python train.py --moe_layers=[1, 2, 3, 4, 5, 6, 7, 8, 9, 10] --balance_loss=0.00182 --router_cosine_scale=20.0 --n_groups=8 --vocab_size=14516 --tie_word_embeddings="early" --optimizer="soap_variant" --beta2=0.95 --max_seq_len=1024 --max_steps=3724
Below are experts of layer 3 (counted from 0) of a mixture-of-experts language model. Rows are named router (the router's row for the expert) and show model dimensions 0-255. Each number is 128 + 24 x the weight over its row's rms, rounded and kept within 0 to 255. Numbers have three digits each.
Before each expert's rows: a language model's description of what the expert responds to; "gets" lists some tokens that make up at least twice as much of what it gets as of all text. This comes from a sample of Wikipedia text that the model never trained on. Tokens count by the router's weight.

# expert 21
Main verbs after subjects. Auxiliaries and main verbs right after a sentence's subject, mostly was, is, were, had, has, also stood, ran, joined.
gets: " was", " is", " were", " are", " had", " has"
router:125113105159094124063137121111129111165093124112135159120128132127108075174133164163111186119131128126127118127111120051127152096129103112133139128125127141152134108151132124134137105109136121119143117111136116114129100168124137128127132094121128122115111176092136103123164132159134152156129133121117133133117135215133124205132112139116090094146128144150131147159123121097100151145112141164112161127093109132114146162134114118168120136146115117134160095127136114102118165109094141122087110129086095108139056113141126149092110105109135118127090166088125137151136144130120140109106108121225150143136122152140160138095125118090145142123134188118145122105131110093123135129143150108137076123125111132134146159106118105156177151103138111139171150166111131092143110117158149

# expert 39
Numeric table pipes. Pipe separators between numeric cells in statistics, election and sports result tables, plus number-plus-semicolon tokens like 2; and 7;.
gets: " |", ";", "2;", "6;", "3;", "5;"
router:065118104117072135152093122143124103114119129180121133110129120120136144140132124137111156124137123132136121117130128112130133097137134124154149173086108134139091113133147141171139142172142119154120146118156133118143118143140139123110118151126139139146158110125129066149125124120118136127120023127149123141161100130154132161131114117113156126143125127125168115139135131076152133143138150128124113116115118115136139110123125112105144141161136158178125123102115107159122169126144184096108124103092101117157119168122117146146123127126160115173130101140133101153197180064154120106120121153133127247163107128096162139062097125128159130121113129129114121125078135112137145129138110123150123124091118126122140066109127137124108137079123126128105134144159116073127100118122135

# expert 31
Infobox list markers. Line-initial dashes, pipes, colons and field labels in infobox-style lists, such as - Website:, Genus:, Total:, name:.
gets: "-", "|", ":", "=", "\n ", "s:"
router:160117116116159136109140165125132186129132102099123153130132111140129133103124134137152139133152169105119102135108137112097143087132117149123123097121160108078125126136112137099139160070156122152181126111130114117127112151141086120134127123147134120141086119095120133123124137125157119130106093120121123102141152121125137103147141150094146141171134121111081155125077124143166142149133109150128164115150126104132085107133128120118140133153143151161145111142133116088122159134093091118114134175079145114134143125118129160172178123193122121112141175106124139108127148174142174152115156108168105115145121130151122117160088108182197125135147135135129107140133151143140106135175122185139132167205135147140095127110074125101156126106121109067187169129118152127136137109119126

# expert 27
Heading and table openers. Section heading markers like == and ===S, and pipe separators in wiki tables right after row labels or names.
gets: " |", "|", "==", "===", "-", "===="
router:118116131173117138107142114116141127144104105108120122130100117157141119120120167132120121134124070139092112129115148066159144154117126106199082117109114162125099117162099153049107089121113117119161141111140103085114155129128096117116132101100106134104127132103160129151125125056218091160118131146125109135151111115125135095134132122155123111107135128174071121161140135112140113125141143141134127157115135136111131156128144143179130144206126116108132116129090124086116087115099134129123132140162117110104134148139127132115115113163168116089149135101042133147123106134121122167096124085108141105142122133174102138099160139153166151133128114117134136113155147125112110127163158107147129139152142148132149186122113137128144143159129150093114125097120136132119110135130154

# expert 20
Commas after words. Commas, often fused to a word ending or year (s,, 1946,, history,), that end clauses and dates; occasionally year numbers in tables.
gets: ",", "s,", "e,", "a,", "),", "es,"
router:152120074102123136137099109118143137102115112137130149136122129140155116118137156126126135183100110132127091134138110117105132178133117109106094110120152171071116127133097143129125144156081129079140089133134115123067112138164123114100200149131125143128125120121099123166114110119140150146156138134135138127142169194179110158127099119103158127122151139146128113118133109143100061133127104122122145105120156130154088156126170085119132105122107124141125141097126140103128142100111125107127102132135129089096075111098112151128147102132119117156099148116107124182159137094205166125149189142135096121148135123112117118073158126140158128119103134147153118107134105105166107162140114160121094158104130120114141186098086177131117135096101141132117133167125118122120140124119159

# expert 36
Periods and sentence ends. Full stops ending sentences, often fused to word endings (s., ed., ).), plus dots inside website addresses like www.
gets: ".", "s.", ").", "es.", "ed.", "a."
router:121097116125113128133124119127135110111122127125115103169141100166135064122145127161144186115106146125104096110131099136132122076149114129118159155131151144141127103129128179116187151096085112089185096127129106133124107113129141132112154204154140128122136141109089090097177118113164137138046126119119148133120132115165136091123127148129140110140147130115099136110115133113116177112155131157141141151144128124139128123136197131172126140172148146154134139092154107095112141164119106142144186128123084131110086119130097132130167121141119128105156132128132126102142099119191120111136118157131134139136126142145165144110101119172125136118148127127104113127168095144168105134163118110127123128105127100099153104196117161132159070117109138143154148132140139137159137131146163

# expert 10
Digits in numbers. Digit tokens inside numbers in tables, scores, dates, statistics and ISBNs, such as 4, 8, 00, 215, 160.
gets: "2", "4", "1", "9", "6", "8"
router:076092135143115130113127138155133119138091118152136134136105126112125145119150135139123162154125137113121129133128089152135130130136125116121113121157059119107135107120139105135151085119112128129106167104072119110157082170119080116119180177093187111133160109093155117124128107141159149137126108154134143090184114156166099154125115119113116116167137099127120161118103112142129144146136132126114114078132180113148112138090155144146130159123131146120109149108128123140115167151129107126124145099064115116098100135145111127146100111135134122114102124082138115157136119159164123089103151159150153121123127144184160127095080113132117136115123199130070197131174165149116112078154098157126084138110138129120153106128114144148099108128114170119123159152143136137123105144111132

# expert 0
Location/relation prepositions. Prepositions starting a phrase, mostly of, in, on, at, from, during, as in "part of", "in 1876", "at Bloomington".
gets: " of", " in", " on", " at", " from", " In"
router:119119120136149122115121077143124130124107139177144089094132120141175124083135126124123151082113126185136150096088130132098148119145112107124147101112084132090127119133125132125154114118097140129119114114094108120101137106128124143134123156148132142119118107148136073156162123116136138099128101104147104118107151118110105155122138100120105210113115111154126160152123119144138106131135100149139124086074140110150129084124146150200126133136125103139141151123111145138136162158085112103156114116154151099091124144134107060168127094154147120132233138131114095110139140118152133136129133157154127137147102151144132155135152117097100151126104171100135111162115160124134120134112106105178089139096088163137145156114088149117176095117129162112117167099130115111118143147156127

# expert 4
Numerals in tables/dates. Digit tokens and bare spaces in numeric contexts such as table cells, dates, ages, scores and coordinates, e.g. "| 1 |", "aged 60", "3–6".
gets: " ", " 0", " 1", " 2", " 3", " 4"
router:155114122164103105152115092165130116126121115139130141161121107141112112171158151130102126144141134133134148124112091132086122100183107143120102110157104130144140115121129126094134123090162128120126122124113093127088071079137107102088103158128165174132155194127196141146141114094158154137105116124143134095173165129174151142118123151114134109157149164132149157118142119107128136127108125138139161142109108148062125122116126113133125101143112140111087137168139131050120123173135148138131110121128099131076115131125139181120161124131140113187112077118122109135139104112121117125080099135094147154143130102139157132115132129112140138148111166125145151105111176140126110118184093116110107146144122151177143116147127159170135092077120112116090154103131135113123131123154134

# expert 23
Coordinating conjunctions. Conjunctions and linking prepositions joining clauses or list items in prose, mostly and, also as, with, by, or, but, after.
gets: " and", " as", " with", " by", " or", " but"
router:136149126119097145121141131110119201148130125130141144144111134142157126133138141124100139094114145144123049163120120112143113109171121126114133176161159159141132096139107176117125137132144085165176110107092158107104161156160101111138140111145160153140144176175093143123125124129133111123083134114147111120095125137138148103146115127150146093128143138153125100153121118099172104139111184123133141144122109116154095129104100165102143129121129140113109086093157087125129130126093096173118125132101097140085082174113134166102196137126130105117097133102132104101129131108076129117095127128133124130124119133146112139138136103139164148114159130118146148049129133148115187103144116165176140142139102139127141105145105165135107106144116077127128105127124138143135090176142124